config.yaml
num_hidden_layers: 14
experts_per_token: 1
d_expert: 192
moe_layers: [2, 3, 4, 5, 6, 7, 8, 9, 10, 11, 12, 13]
normalize_top_k: false
balance_loss: 0.0127
balance_bias: false
lr_router: 0.000636
norm: "rmsnorm"
norm_eps: 1e-06
beta1: 0.9
beta2: 0.98
Below are experts of layer 7 (counted from 0) of a mixture-of-experts language model. Rows are named router (the router's row for the expert), up (a neuron's input weights, with its number), down (a neuron's output weights, with its number) and show model dimensions 0-127. Each number is 128 + 24 x the weight over its row's rms, rounded and kept within 0 to 255. Numbers have three digits each.
After each expert's rows: a language model's description of what the expert responds to; "comes after" lists some tokens at least twice as common just before its tokens as in all text. This comes from a sample of Wikipedia text that the model never trained on. Tokens count by the router's weight.

# expert 10
router:161121119142141109124144119122089110142151149136131164124094122151186172155111132139182101111154121146122133088091154118154104133152168151159141130142128165115131143141148109149137120100138111095132122167172145120073107122135108102130163095112164159130108166135136127122131100101086115102116136176122167152088086117134120166164122115112111123133152143163142126117156143129097072106131
up25:165128130117134104169140106103119093131159115084094118142086138119123128129123167118146152137115167174073139114132082151125140120135125127137124123036099116131096143138153109112169096112146157123099128132108085115137106157107123152083112115134111121125153139118144067133148138132116134119075121172108110112114142141111137146155159159123145127121119135065111135093114149123121139143157
down25:120165114125141098092109131147127152094118134119102093135072159090105093130094151098125136133098142131133171113160129118143201151102102119138129163125125113148120132136105166100118136136018124113103130155129131142114143154148119120140139123119124095120121130117127148099097116103138138162109120102101082112122122163117130123122151151117132154109147170122117110115096103151157178112142
up26:138135137129174163180125102126119114061128133161095111110118134147139127139108154087110109105118182186090147144155088107104144139130122133159144146134125133154141118149164136089155114126184114141156125129106131092155079139113146141088146105118069136145119122164124136114098118128090161105112149141097111105102138127128137147168130148166107131137090150119109111137145123100134158120151
down26:107166117142185142129172155081086125083134169136092111155129182112128110150118159113138134128135107154139100148189118124147114131120094136110131134127115127145124159127150096111124148163102155126134127109105146151125121133100107079084132092114105107177117140118132135111099166116126134164103157120125132142134158156116116143149168137168120094125127136140128099105127111187177116093132
up27:142041162159098155136186092195101194126158137174129127153132106092157142112092109131111151168109125118131138106138140105161150121137124128143137129112149065125164130132129115114158096087128144140119111120148107172145112117116140128128148125137098177098093131132099104125142139097110140118125160129093122110117149126125138130125145141112113113100144145124141144140134139101160105132153
down27:151118070086196138176101151085159132135118104128152136103141118134119146111134097124122165132173150171137133085109133121121093114132163107125168173126170115145139114098121113144160122086068107131095113127125111142151135105116092140115117094166137179112087115137101102140135141120102114101124153113125130100097125119135131179147131105139111146105128100119151143157144150123135115109121
up28:195137105124155148127118116164136123099108134093085125116144114098152111119118107112111093140140128143125128138137110134111132120100142169104180102127132090167160115117151148082104116163121123140123089129085092140130081130130102106108116128166055160142144124102153114147152098110115096128152163163098161118120166142112107098139103094094139121106139084133145161136137123111154127152126
down28:133130093140157144166115110162097079166132088130096160128156143126086098157115075112153116103123129109121081140121084120124102122141117139134145112155086143129124149129116143148118122096098112143146116142122147160135119156124099149116161124116123171139132140089087143127125098144123095041147100121098132109123135157124117150143098098135120100106128087144118114153160123129097139112189
up29:129148078127170105134127096138133107106204132117114122109078124111108129108149118132137140151104137128126146126157123138123134115150081135119133128120074123121086146158151129108111090134147171144170135136085090118128104150105159100113137133117126138125146121101111111138140118132101068083090161161122119096121123126145135158159167144130096105115135149104160137103080111100124119130193
down29:154151132137141133091115114141105135087119129125087153152064123107089136099108115102121145122135152085083122115138142112129178130104114098125148139112162097114121115114115133098188119119075113149076119171151168170082136151136118117170114119149091107134117141074144099149123126119136154128090145110140089152095148124139101142152134150116135122124147141140112100120103102162150153110120
It responds to: Lowercase word beginnings
comes after: " the", " a", "-", " an", " his", " c"

# expert 3
router:132167130119140088121107084145082106131128134115149133140137142102101113086129139115160162180090120133129105145156145171116086123135066142137115110139121112150137169121126110139088123137123135127124116124130106149133138094132108123157120122118165117114096150121103117157132097156130155172101164092142159147175119121171155078188182120117130106149123166144163140117103133135103110113109
up0:067125121110150144123114116105127124094151145115097125138121137100140095165140147131123117179131118093100182132146099102117143094113108151120171103098128153095116143081100162160119126102136142143136152129077094115102130136102143133154134132105116113144134106154136122106125141097144188107080138173147113142158181108175092136120130160105104129118118107096140151111159140105150104108105
down0:117114121136119142166149165155092084113129160116116132152119150137132167151139169163135131097147130148159128120166120125089037142143145188146115156124140152132121156125115133135123096098091142113112116109122079095157101118120127088136096149144154093133108130128131082152132131107128142116164094098149122128117159096128124163090113108099124120131116080135109132130110111078124129163128
up1:142143167143133112142094109120103150152163125155172158121179152110116096151117162143148160163083119198144131144150081158118140144166081124109148110067096090159147125146139119151114146094133152146123133105126157109114132114124158158148149154103148116122092099112124140126151107121119138124129122133141136141196167129139164135134128124087113143116181138145120126111134120127139097139132
down1:132156119108159146130187165128111126106116138135123098119133113131136149079172085105115138076162107106131116108117088119129167145105146100134109177181159168131105115081155136090087143159166139096146111113106125126125129108145119165155064129159122118115136168157128094099147146105134128148106099139129146128115114126142098115106126144133109135129073140106124131117088138145113129111102
up2:136140098135105117134127092153129132121112117133092158121092123104146133117138123081155138168125096117100127108115105111142118099097118104099095112159133131155128151175170151069177115108152111148125132137106166117134115070091196123126114083144134101150100137092154151119154124172128129091156128150150154158142131107130139115081137145126151164141102108135163149093125099144120135114116
down2:174145111111101165160146140093123121094125144107112103160146172139112130128145114117096105146171128107145133111115113120143112142157163130149173110125129115135114050136121127192140113123137141093109131178102128142135111115144143188156090124134149122124144159139161149106150119110111096140136131068114106107112122147114173114155096108142110097095129109117154133118132119099176154103135
up3:120110146099094114131133142130130127114091139174107121100140152096096112154115143122112167116103082186133125089121145083151142174154094104148158101105114126163115122139123140116099119095138149125171179108100149104083140099116142188155189137115090110122101172164109135131138128130142117097101082131152122128153117108166133135126129144102103114135136165127129115109112113111150139120127
down3:034139126156121141142113122104100091135116087115148179119143154099133152159141150087134127130125105124154146106138094151119069121156121136146156146123152161108109127133138106159100165097126145156153134123116132104132141101128141171158152126079110101134119171138133139124165077155149111093104121144136153146157119136138116153136167124108152095140165087149109112106130119136142114103112
up4:118138131084154125127163099131126144131135099140136099134118150128120141133135132122056110105137131140175147125128089113158122187130141127133123148110101144117114121137126163116118093126121150144131134145061152163111172107126136167132150139139134103162169067101147128083128164153117128105137114113119097095130163125113060144125110149082148112075141123120154092148124128142131098159120
down4:130087121134183162109125095151093143133108115142136122157136141100127139141150133118097116130146164135155126148108175130125090139141133136135108096161134106134146094136130136132146085118052177120145136148112120152120150147142142127084129146131095121119139102076127119126122167128114118114200106086151135107117152127141128138117086143102121125149124128207106155086092132144150122149151
It responds to: Word-initial fragments, table cells
comes after: " |", " ", ":", ";", " and", " with"

# expert 1
router:068104122133141110154118123115132121171133099146168111130144146148110135130112126090131110145115118139135104111111160133179105126173120144149121174162111159139098142181136122125135125119121146115131187141116126094109114142135120139127121141111119131130115171107059150118131116125134120147090160137157171126106097119137132138188171126142202151142149126112132101139114134117099159103185
up0:100062144138115090137178115180140131128126087102092115113109110177102112136134060090117124148150134128140136106117136109128101124129136121108113120136153098120173171106100126153156164111146164105117161148091157121166124147106082151121160144152101126112127120137129117128146148143138136147123126115130139169094126115143125161124147171140182131119134094138168138149151147126152146118171
down0:127133148114127128144216146082048164098146111133108151155117145134123125130109096175162141128108103146102131149117119100127120157105120143095113151130136101130100147105119112114142108156034133135114127125096128102117110118148125078152109134142167116125121180109137107097102137144126154112176122111135119121139141140132126106108132106144143091102129106106105142125123143115149094126142
up1:105129136142163122149156108185126153134120117174141099116129120081143108104105144112081156175136153170161100142125106125187137109123163125109168096133125096159133124112127134117094121170140119153144155109130174131130161145111120166097152132106114140082113129097125155133167128113149112111144138098108124151174142151165126115127121150135160126156161158155128119108121162137176130107168
down1:078155089122085148088103136092128130132088114099126164177145101111136127131111153139174132109130123107117139072163125104096128111133136163137117176131161137103133128143152129153100156164151178162152135178134119125163081130115128131159131124144121121153075148142123089112101123145138144166106142116150124114144110111163139121096144117119075132122091111107113103132106098113152140130148
up2:121169072147177170111058080108124113122118124163160123110144079123100141150161094130089095140083126138137119129140143160117122143097155136137123076150092123120132126144163116135100142144137122155120090093109132116115139121122142091116127164146094099144120098110140140153146105123093136120098147122106098141154158160122114150107113115100134133112081110144114138143099139121114090153169
down2:123183076089121150148087129103151120101135108136117148132145127122110125114163116153125144110088129071146161123129162164109062135096119095115105147112138122125164126112152092139114102143120128113085115154147109121157139115125115075112122115128118156106106126119107116096108112106061142113150137081111099128152097111147102102126099104126127150141075146136147113169112139124087103118130
up3:137131119117156105143160127124113114152097105143115103078166144117101131108124172092154104137080116156151104132088159101118130129119148134101145155103117154179136124152131155140098143158145188138136078130111173099145114125116180120110147104105122141109133110150144126109147150119157113112114129155149146137149100116078156118087102128133163170103136175103167106168094125117126134136142
down3:144113061127117168130161124168134111164111130113193143117135100165141133132126154130115156139189160110126153118109104124101103152125144121106155136127124150126075094119122126141158129139093097146105150103134132128122130145105118131115113087160138119166121121145116121152172129106165103179082161145142131115094129165118156125110119139108123128125137163151118116154106106128075103138067
up4:123140154112136140113150148089154117131100109137149138104135122173099131099127143138149166100105109141127137150166140125096137110151109143096123111153123126125079131153103157111100177120161125117143102162140115137183080136068122161138142151151158117127151125087126193180128138134133110163100114099133108113132136161153135145150170131161143152122102137107137110091123089116139162168100
down4:144115134158140143062131133144102135099103074140136099142113142173113122116082124168162163101130132153116103122101099086134126164116117152128115155153163099141142134102144151093132118136123090151099139190118096132082102089135120080141150125133125151122147135133139126181093139101120114095183145116139104113144122082106118081136112126150094109130115151141123117138125134135145154099122
It responds to: Nationality and ordinal adjectives
comes after: "0", " a", " the", "'", "–", " an"

# expert 14
router:123144112150087176138119140101136146117145103132106129126125115150125144133141101140133139130133096104130127130133110097101118101116124172135087173104113154140129115096103104174094159115143109115147124106134135090115156123150103115123075167147124104134125144174101103113092155107148092157117073135138122141097121092131131119129127158181121149203158160122135160156109159131078165118142
up1:100174137151141089128096151106137059145112127142155132097155117086117143090124143133137101167115092139155129131141122118151100107089134136086117112126113113186158092144087099116117117132134148148116131115116119129092116116118145095124144107111116108168166120125143129092136087176143129148080094156123142153128100133104114164146145163100114109168126120108141149087120148098113086148143
down1:169102129089119101138178137145142142109113100096116141129133100131086109110153134153116155122125132138112131147130134098138085124125153139167164114185116107101162105130184115076159074139093091093091119103135109176142157126127130163143134141142098147108105161121136108107149203132131124139131100098131101111139106086122122145162135126118162136140136140130139162137136096136121100136115
up2:134134148139140128128149128105165136138098107102133163103113146125110121099134130105134151159091161180156141175140140168148128124112148115164116168065134133152134126163196125120150151127136148152101121128123120120134110105094144147119115107130115093121133081138176132144122142139106158141169149132087124152121157090125135120151099158106106169160154136142138181122174087142116148157162
down2:081109135147116087101139105140136123125141143100087118150131186146128107159132145131117133129138146129188114145144107107147107104093154154149122145114133108143122163125152127123136149168128110097144103098141129150116127110121123188114133155110182121116135058137151159123122158151156126110102123152121098125129123133107150113096133145145194159156135172149102133140068105142167136115167
up3:168132138104114106124103143102088061165136126159112138123124140130146116086149084141150110106171145092134121144135126127124160111135154114132092108086140106087126133143114129119157096107143121124134128120164160141136142152110129094112125085103103157113139128136112127146115102143070119119104171153144168150125107084093126115136158098137090148101104171152130168102105124091153134145177
down3:138129166121116156123172153161088136138114140144122136137127142152109162154141105124149126138155134114120097145107111175106084147118157148141091134131145132083059174135178119139194098144032082099123121139145118111113128137124111100100109134151133118101102139116114116129141125132123141110165139127166138092111113146134149109136104094113132129102109148171133119144101099127118126139118
up4:126119164098131151147128125139126142116107126132141110132093113107088140119185115123138103129167101146157125149109118136107176111103153116154139136144127160140116141092129137080115183098131132123114157071156172101152139116131159160155124158143098110140167122142089105164170124116164125156151191112104108171123143145137118134127114160155106154142141144149159152088117124102107164148105
down4:129127119106126131158104108091106129147134098112127125112084118150114105121132143157162113136086159130140141161122144124111165113106126104116137108163159168166129154087148111108151112154105126067102138154165154154169131100144109117135119145182172130119108086092076133083127103141120139113127122122141135120133177117140122172149172134158136130141120161145142093117156140176150145117089
up5:146136128140151096145118107116139155163151107124134175158136092122115124098077147120147089153079120113123140130204097107150149115159142108121112159151132124156161085131125125118158150162130143167117083138123135113146135123100124138112142139154128111121143053152138144119126111112166121140116089101121080116144133110126094151066116144148113121090149145117122087134096090135120149115135
down5:126129125121092180113129094085155119146112193135125129100121095167119102131144143089156155162130156128112088105132118165154130092101136109137113108110121123140142145132113121134124141191092158145156106144134160133138104126158105081150173136096126167160110111112124151170142149149134122095157150147083117139097179159116131093122162118108115139127132097169133127147132115144104099115134
It responds to: Sentence and section ends
comes after: "\n", ".", "|", "==", "===", " =="

# expert 15
router:099123113155117133151122141058103089116114146080115185113149137083105095080117113129149125141137121133123148131118122150135089132072106139138120088135128115127126152115120105177127131155121128119089124140149090161133121093129123192171100130113118117147122172118122113115166080167156132129125118116135121131096106110163128133171109103089126135112134104128155147102111078131148120154117
up1:119134136134180111140152121116177150153143106161171130095126132100157124091159129097117157094117141108145139108087085087133123125101098120147185075136081135131165112151121138124127095125139135140158134143107107127100114122142137131172148102128096101120144107108170132144165096133150128108108155129104130100131110084174147131118166136111153122133114113120148130057131120137119174149133
down1:131135123137119149133119089095114141143152147164149107148122176119149068112111143090079101123104131108125113132093126144146103129107076138125144139144122153146123101099122102099136107137109141103143116170142102129138121119119146095141103092106122162106144100132132099101118079149137079126108122078138140168161148101160145105081116094099138146137101065113133083111121128132129146094168
up2:114150122111171106174132114107154122122111113135171108099122137138111122117114143101165148108132154096129154114111157137136153116158112086123114120135128091093153096123108129106144163152165180135159105176144107156116158094133121101119139148133147173076137131106130138096154104126108144180156148120109148059132124073139155175092114136155096140125147143159131106117154127142126134127148
down2:072115138164134166119108099090125114109103127103114120149106189147120091109124144117142092141140130104131132123108132156127130097118099136109116121110148157092132149108098132084141123128150125128124109092142050160153135121089141155138128129136124131109160152141100076144105117161181132154150165132102147146120097084116108157107128140119173122104139095106157136108151101150148113127180
up3:098111127126163155185140120114160139144125120141118115113130168102114150126171109107087142122112105163135155160132175104133152135114142105103134139129159125156120144128147119071086101143158140184114128104117160134101132149052136122140146091079156112142117138120122162162150117122152127125151153189123116108131145100114110146146118118129085129147109127106146155104113125098163112098093
down3:113114084118157169152132150166148147171126102118098156180145143084109151158128112138106110107149160149100127144117087131116120130102129150140122138127147122121127173142126111147080162125107134106136113156123142130129124151093061149099109099177162145104090142133123165167128140139130153156158102142075133122158108093152107102144105122136115135118115121096165130124111103139077110161116
up4:164115099115139102158117116097121139148151112136102119142109134180139151121142070090133145103154151120151104131076096101116131152097144111120126118151102186196156150144140130128126109121153156146135115130110147120103129098112150112125155084146076125096151134130139131125158112106084114078131103164115161127124138115100103129131100116092104134130111118172118123162126068128148114148157
down4:108133116138118124163198134129069119142105119134093118115138102149106108123139131102125116066137119147158118173155103167113103099085102091154167149158134130120137105124147138130086118136107149122148108104138122166152117150145119127162131162133159142112139128166129116090113133117135101066143126119107109147122134113126125123110068113111108069127128090141141150105145155106177128105152
up5:091138133126142112169126122116165111098094135137119104103107106104143063111123102126100109098170104132131140170112145130108138081115122110155140101112102145146122085178139173124106146116155120151114133136106105126133081152116112097085095144148090149127087141088177145086104118103169122090151128122084132148117173107118136133122122141140122146114141119127120087103122086134138142162126
down5:148103126083109143139169101152144113109147143140100174138134129104130135158159120126108137121173128118108129104118145134135112099144155130140098132071099117087151163116169126184117099107131137138104136118086096122170088130131147115143105126153151174136138155106102159164144126118136123189094157087106116135143142127150093139081133118166136168118141087124125118086134163122140107128100
It responds to: Measurements and coordinates
comes after: "0", "1", "5", "9", "3", "8"

# expert 12
router:154101159127129159099134136126103106146164121143141135084107114149123116105081118113134115140082084081169169166135115093144137134105129054144102147141119146113154158119099126135147159148118135121094120155151127150146164136120144109104148124111115144140173096169108159082084125141121108128125177116169111130155104103111114163101109150135134117110112159124086104129111098131131150116150
up0:098159102128120135146125163133133101136186132122132148114141139125103088119153126139129133130128121157115139105122092120098123116153125154145122091100118098165107096114144090100155127108153120114176156089121142138133091105129122078137101122096108132145097133089117146119150074120114102146157122163141142137163094132095147083098142167191135132105096148153117120100109134084183157131113
down0:137114077147084096134107108167087148147116121123121127143150124127102131101105167108165158153123144127138124143128092169154149097123133122114132114136147114136106162164103137093126140139087167148115109090169127077128158083150155073124126125120160116162124135158120126134133124142157113116114096166126148162116107110108132192129134124113129099113182140109105129149134120193104133155127
up1:130095119078090143118124136110159144138100166178112122193140113155131147098154133136111113149143112093161130128117125142122147161110170116108108154096116120108148088125145091109130135102132119157136151173112104121132177111119144124136096144132125088132170106162102135085122113130135089143113119135129090087159109095106161108132117135130082152150136158094110178139142147131155109172116
down1:158143154117129158136119144146115125113138150139113107145123185138105108078146120141161098123122154128149078128123183118152149137134093136145139133182107140111143153130153114108176096106119138139105108150108101124145138147117119163144073153157101143099133124102131092091078121156151141137135133128195127151116117133152178134111135112113128149191154145136142119165135124128122164105176
up2:181115128086157103130153110127141140127154128111128088052113133113086074157134098100146112140151120136188115175142100127129127136095167076103136108129144122149127113164126140133119150166134140162106147116125138132137155100125150138172141099127121158101181107169103155104120127150140115164111129133122123096135132113126168121096145166110168128148133117149131145091138141135158145136149
down2:079101102156098168054168099156118133117090086122114135139109140153099147105154126096149128127114124102107144117090124162122072136129119140141140133126135127145115173121148124174149152101129141106158143145105092155107113092086100152132138157133107117148071099103069094132112123111121135114152149121140127092109132137125134138152104115112140154103079115123140131122104159126105164117131
up3:106090120104105149116143107089163144134107138145127135143123109157118152097147069134103131089155129097112159177108113123101134152132144112125116126137129149099133112116105126108137114105143108161109081157129114107143095120138108153114119106200117101176162097144111161103139118146132132161071124148137128121128130102114195130151150110129112150170150149132142158158122099077122142165143
down3:110123130120113118110160180112095136140138124131147172170079132120079165099128097147159107097159121096134125116134120125121089120172164134132098160097131160098132138168167121083112103100162110174093106104125111079163127109133132126094084185131151111125122123124175142143100130117136110139115139157149123152137116115139111123118105142107141135155164125129153123125129110104125184112147
up4:127112146118112111132159129093099102106116134109097145137141105086177143144126127139126113111132124114116111139114147130098166144152169149115172128087142115107148126125109158075146124138144120125104090120116121128118113124160157078101080103135095151117141096140137125106149116111115120129179155164064139153081169151113111072124086104096137106092138152127121106114121137098157081124141
down4:168131166113169119071167179092136148096147138120136088152098117100158125139164134132110125136129137128117145125136139123109146131119128113136158130105136120139113125101145127085126129142113103130123142110146127103119134165130109120130104139131118116154144101117162111122131120119131135168132069136147122148029110164150127107082100116097153155129109141164101049109105132128166139101142
It responds to: Sentence-initial subjects
comes after: ".", "\n", ",", " The", " that", "%"

# expert 13
router:100134164136109100129135105098116105135116113149139196154133126161106172151124096126118113094157171103143116106153119166099107097164134152134103119132152111115114119124170083144144138144121106149116201137134159123156107141118089133091156098126186145146094134116072136132144123137122094120104123117078125153139136120128128106161163125141152152148108078128117136115144113138111134128091
up0:164135137115113102143159119155139110142123135118132115146176114126112139151146110132131158098145136171126155126136124148081162103138135143094096143106129087151119128121137117096213132130144125140140125069151161100143114130109090106102144097142118144130136149123111127119137136108086085169141106151107136113120126116097151138123151188165147124136137099072099176130165174130126149149161
down0:138104094113123176106134125155151129120135165102109124096141129079119160120112106103089135072131131131148105125146111098144160133186125109137117174138138157129123149128170125079112119149141119115121112110128152073121095162154173158129097142112118141156095129165120092100151153092165119094119110137159112137087129123116115114098111104119166098146146124116111133153134097088161136165127
up1:115214109099144101108056131061180092124099110134156135121115132115122156153147151114159115117119143124108135176128110153119134166110101166106133096132100140122092168155132127136104160149131148138150131142139132056108123128129119116149110103118149087169123113093173160128152105114129109105137119160142124127146144130098134124116129108121130116143143097125124099119168125119113132131141
down1:125080090133137144111115078173139130097091104127109121144137118129147109100130117123140145129123112112134138088162161108155117108114140086137130161142165113145123094116098127143151077102169124110097156160117107179160129133141154157122140118113119171119110144147097107139112161126114144116095187108161124081156137130123116123144129187150136141090130169108185136151120140134106114096123
up2:102148136131092131137150115123175117146128125162143095087126143075120116087116142111106125137142128127113181190145115098102110162164143162153140138104130140119125144147081177142094118120162144121117129119139092119134107135127117093100065119110114155108110134132141176048106120113144127130093163156124104134127162116127066123098132122125114137138117107132134128126130162100110131149148
down2:128095154134117128150153162141123175137138112151121105094122139153131116123173132148090104110158142142150094109102077115150105148118179148139139146099150140122098134095112144125097121110135123119153164146121098135091198080114105115122146128162124153094097118106105139145129153113113152185138138129109086135129141119095089116130124088117142144170115127149103114123133150117086193153126
up3:142149159121161128157111097074143186181120124130167136090104099135108154113170083119098101095168149139143142130136156123126153118159145125153147137098120136100114149128139161103121132105128143127119152164133095109140107126117091124121098143147120133132136130129085137146130133107107114087105155079126133137101116119179126170117099111177143159162140103094109148091170148097131112147110
down3:107101129134110119150149111138148152111131099157149127149122147177162089121144143138139137087093137117104110111104076125139123126116115114170095120141139098120134187140115127134170128112090114091160101164144166130105179109150144165161107137137073112084104156140144117172129124113099116176126155122135142133121153158139133122125155135138158125125126152154133122129083130169167177138158
up4:118151094107071153134164141110114132123116087163101151182155109112119124125134112081128112117129099119091157146124118097108103155138134095155105115151120108100131147099139128142160105122140162196093110137079143151109123141084097145135134133090112115163186105129131143102119100127117115169156136126093164111124137095123139096102123128162109141125117122113121123067123123124130129174129
down4:164145155147097089154124142153131127098115160104159128078140105102094141137162092104134130127200134175153132094177116133149101090126143161125132125140101133136112124095132101141149129150158125132111120118110104079148136129097110133101098143133155136155111147144105123160122103110121139123122125130153114103113175136069142161132114139113098121152150125101150152188152172100121127160102
It responds to: Section headings, table headers
comes after: " the", "==", "===", "|", "2", "===="

# expert 7
router:149141151151084145107106117193131099128109114113149088108148140139125099134163148079118162143110152144130114151096134144149148136089115158073145083134097142095118151115149100105111158143111117110112065111094127113115093103123117119192110144134135116134107129127165101076122167119130169105108106133163136138123095138098158149135137095128152136120104112110121104149149117129159105145123
up1:120149146129137096129127130132131149127192087136183154165095127073124174157122117100086082149135149144126125101090164113136159097113132127129095132122126095111156072165103143102145136134133109132125171140102137163095147139087147150100143125108110125145109083089108153075149163138159140127103113117128117121168152129105129125107163161113110131139140116131131117126147146138161132149109
down1:099137128120142141139185152169125107136146123170138105176125118145176100197190134114086136147102156105146103131099127127149125105128158105166126104123115125108135135175166121131168127130146140127158129173120125170065118115115132140125109166123125097116126143137111110098115147130072097138157156086108131113103160161112135123118136135133148130113120128150111127188142121147140134128124
up2:109066112107123121109118114146130126141131156145133116121134126135101094125099146150165143134172152123125122098179143175102137090138133096127114118122134079138112134155127098132141141131125094137145135082118097135148129106092177141119128153113117103101121112081092182149098143102167114125098131103162086091102144117161185146122163126111113144115134145139106160149125131114155153164174
down2:152167111104144118058129149107170131113130138110109126117114097099132119141164118130120148118168144103121119111115136128072127135112117132107080129116166154167122094112102114113121133133136102139118141096111173134130179094152147101117163133169130082150160143157155119179119127078115153133132139122117127096080120126121099125124110148138115169140109165146171144116120147069099135113108
up3:165126172099118179115128101143124140180140095099114126164135131087129102063133138123097127102153139062132151150130140120088130099120123114114115125125123138114169118123099125119120143112145093127167113131101114142086127119088125101150113154161133105127130134099164144108148130114163045130127141105116107137121145083118139105149185158104132121147139137134134120166156140118117144156108
down3:104166176132071095131168114116119104079119075128160081142136193088134133135087163121127126123139112121131141110131132147178104088116126142146170106130149144135097152115130126112131115143116133108107082174123142099091135131134108114146106133098139146153129153145145082091096143098162135159112128149161103109115108112119152138128128136106143075133100176146135117114109125117125128123144
up4:140110112093139143116156117130116112139144156117109103127114111097123158132110117102119087140130124122132107145169122147106160123142131147115160125092167139126196117093105151102142140174130139094110122083101097116081121151122179168137092122134072100146154118137136140131123159135102072111163124104084067123132172148133132136131117143141095134145144145127119139138135175101169135131157
down4:138157116122154140064176162134090121129110121107128109124116147147170112132161131137113113124141138109160137140127180140099132120102115154118161087146124136129139117087156161121095087125137162123086184171147105145125114146134111119112081109156141095182128145122141136098129102124142122096110117144108134157089102147097108128122165140117108162140115140135124119099149112188069132135145
up5:138111121131117072133122128141132134161113103131162140141146129119092107061126145136140160090144151144141138120112088157137141093105154121141129107158103092117088133128058113122104111141136116172132124120134149133144109137121166118138103169125156108114104115095087188090151081139128096135075145094137133106108108106152092105125161126139121128155124160126145141132144102131170118178144
down5:134166130126105115108154118135131102110121101093125102136117139135138101079115135141114079151120105100157177124107161138137124113120192123105132110175155166171129100093160156138157112135137112145103109113146154169146115148165112143154131128092099148150146113104146130136150119110149174097100141129180143125114152134142127124170146137145179162101140183159156150104112124130100142106111
It responds to: Prepositions and articles
comes after: " in", " of", " to", " on", " at", " for"

# expert 5
router:131099162098093125104196195146189149112126142124113098104118124124138137107121098136122155125174103110098138109125161132152176135119169088111114133125129112116133132111094102107147129128161106113117110105158135175141123112118161119141107107129097153125174169150135113140107168123139090141134133152140122134100117099083135145107148120142105164099097175138124168144155135138162136143138
up1:113145142142131128127102095123114137079104161112102127126103097076142125099142149117131090126104122133116151121163147123104140124145088097111153210114153110130146113105104142086105142182148141120132127073125096102123086128118145142124158126101122134161191108100153137144099128123134158126122101111087117104134145146135134173146137127164128155148135149129117061107115104126144101151113
down1:109145126141137116149130124069092117146145161123157146129119132147123173142133149115139108151115143141112115116162082146141105150152112100152141180135166146134149130138122102091097127146152137131118154137107117121100101069101152118129182163154141167103158171123118128132122109108099093090168107110100140160151121110131124161194162140096154150139102136135162097120081127115156133120130
up2:151110141102126116133164136119113088136138093100132123137120098129118114106106093148134118144105116117147149134121112082100145110127114117143119117099143114140146113194128143143137186089137137112149125152119143161145146060123140124107125166126152117096144153122129123175145125108151135159109120090108129124156137084151101107136155171176099164132139158130091196135099104105126177134090
down2:064137080118108152135090148166095144149151142142144105147106162143115111142101173126134106146126144122126136124126113137135146154063131167122129132138140172142110132166153099143114113113068112093129135101110142157095176091129130140108122144147176133138076127132154120138135155107112170103142127152156146169153100127134138130120106146167173127161152138078108108120116139111126135110128
up3:127131141151116107132140118138134151124153165103117084123133124145168096142161156142145130150138139129116115104134148127154156101188108142114129098095126109126161103148103112130150093117130142150123196155135208141120144081123156154131104143102125142108102091090121093097130131158110139120104102147140131169145131169106146162093139162177098191152128153138142117123114130149120111140136
down3:132133109121128116141077108083117086166135155123148103122092101076128105125111133136134114146136174163118127174124098101105139118102118174147106134124127142131143124144124094103103130144115120096143152138108165109142106107120102079119104151092129177139154102084150136153134116120105087096123082098136147155076131151112160113110147109177098143146140116113097127115113158098125096108103
up4:058103134080139104142101121093098101129121065144179140131138165118169162153130089118133162150158118113128133123114151163145122103144126185139132113104098078107171120098119163121158097119133143103140129127114116130085128158096126124119136136137113117100119133098126147117173143105112113097122155110174123155123148104127158119150137116120142154144121138134136172129146155150119167167147
down4:105153115112113110136138159145136142143088100105149118120125128109115111166136105101127155080162100141132144156059111117178161138168136115139137138152113107114112113117125111103126131130089110090117135140157149124127079130133089115149151140126110123133116116132076134113083160114141127099151154141137092137156168132126167138169088063117141118130112183108144131099150145137160147111174
up5:130147095132167109131095128111094120103153175123142170101156119120143167117095079138103114118132124097134145140143160112071155175145123127129138129123129125140111115140087161119163114126141160146184116127118108155136120134142157116061131143147093124149107126087130131191112134134107141151151131147124128081127148143132129067129168140082155097106096167143114132118101113128141137132144
down5:135128160137137116128160177124138114082117164104113073088137130142159133142146140156117086124135152135119147059123144150137094152166103158113146168114144143142071163146119120136129136141120147109124143128098124119114143150160134169146105158110108078134137139104124130101124136142089162201096132136144158107112092137130134147092140146128154141109083154149118134113094131159122123130091
It responds to: Sentence and list starters
comes after: "\n", ".", "ed", " is", " he", " He"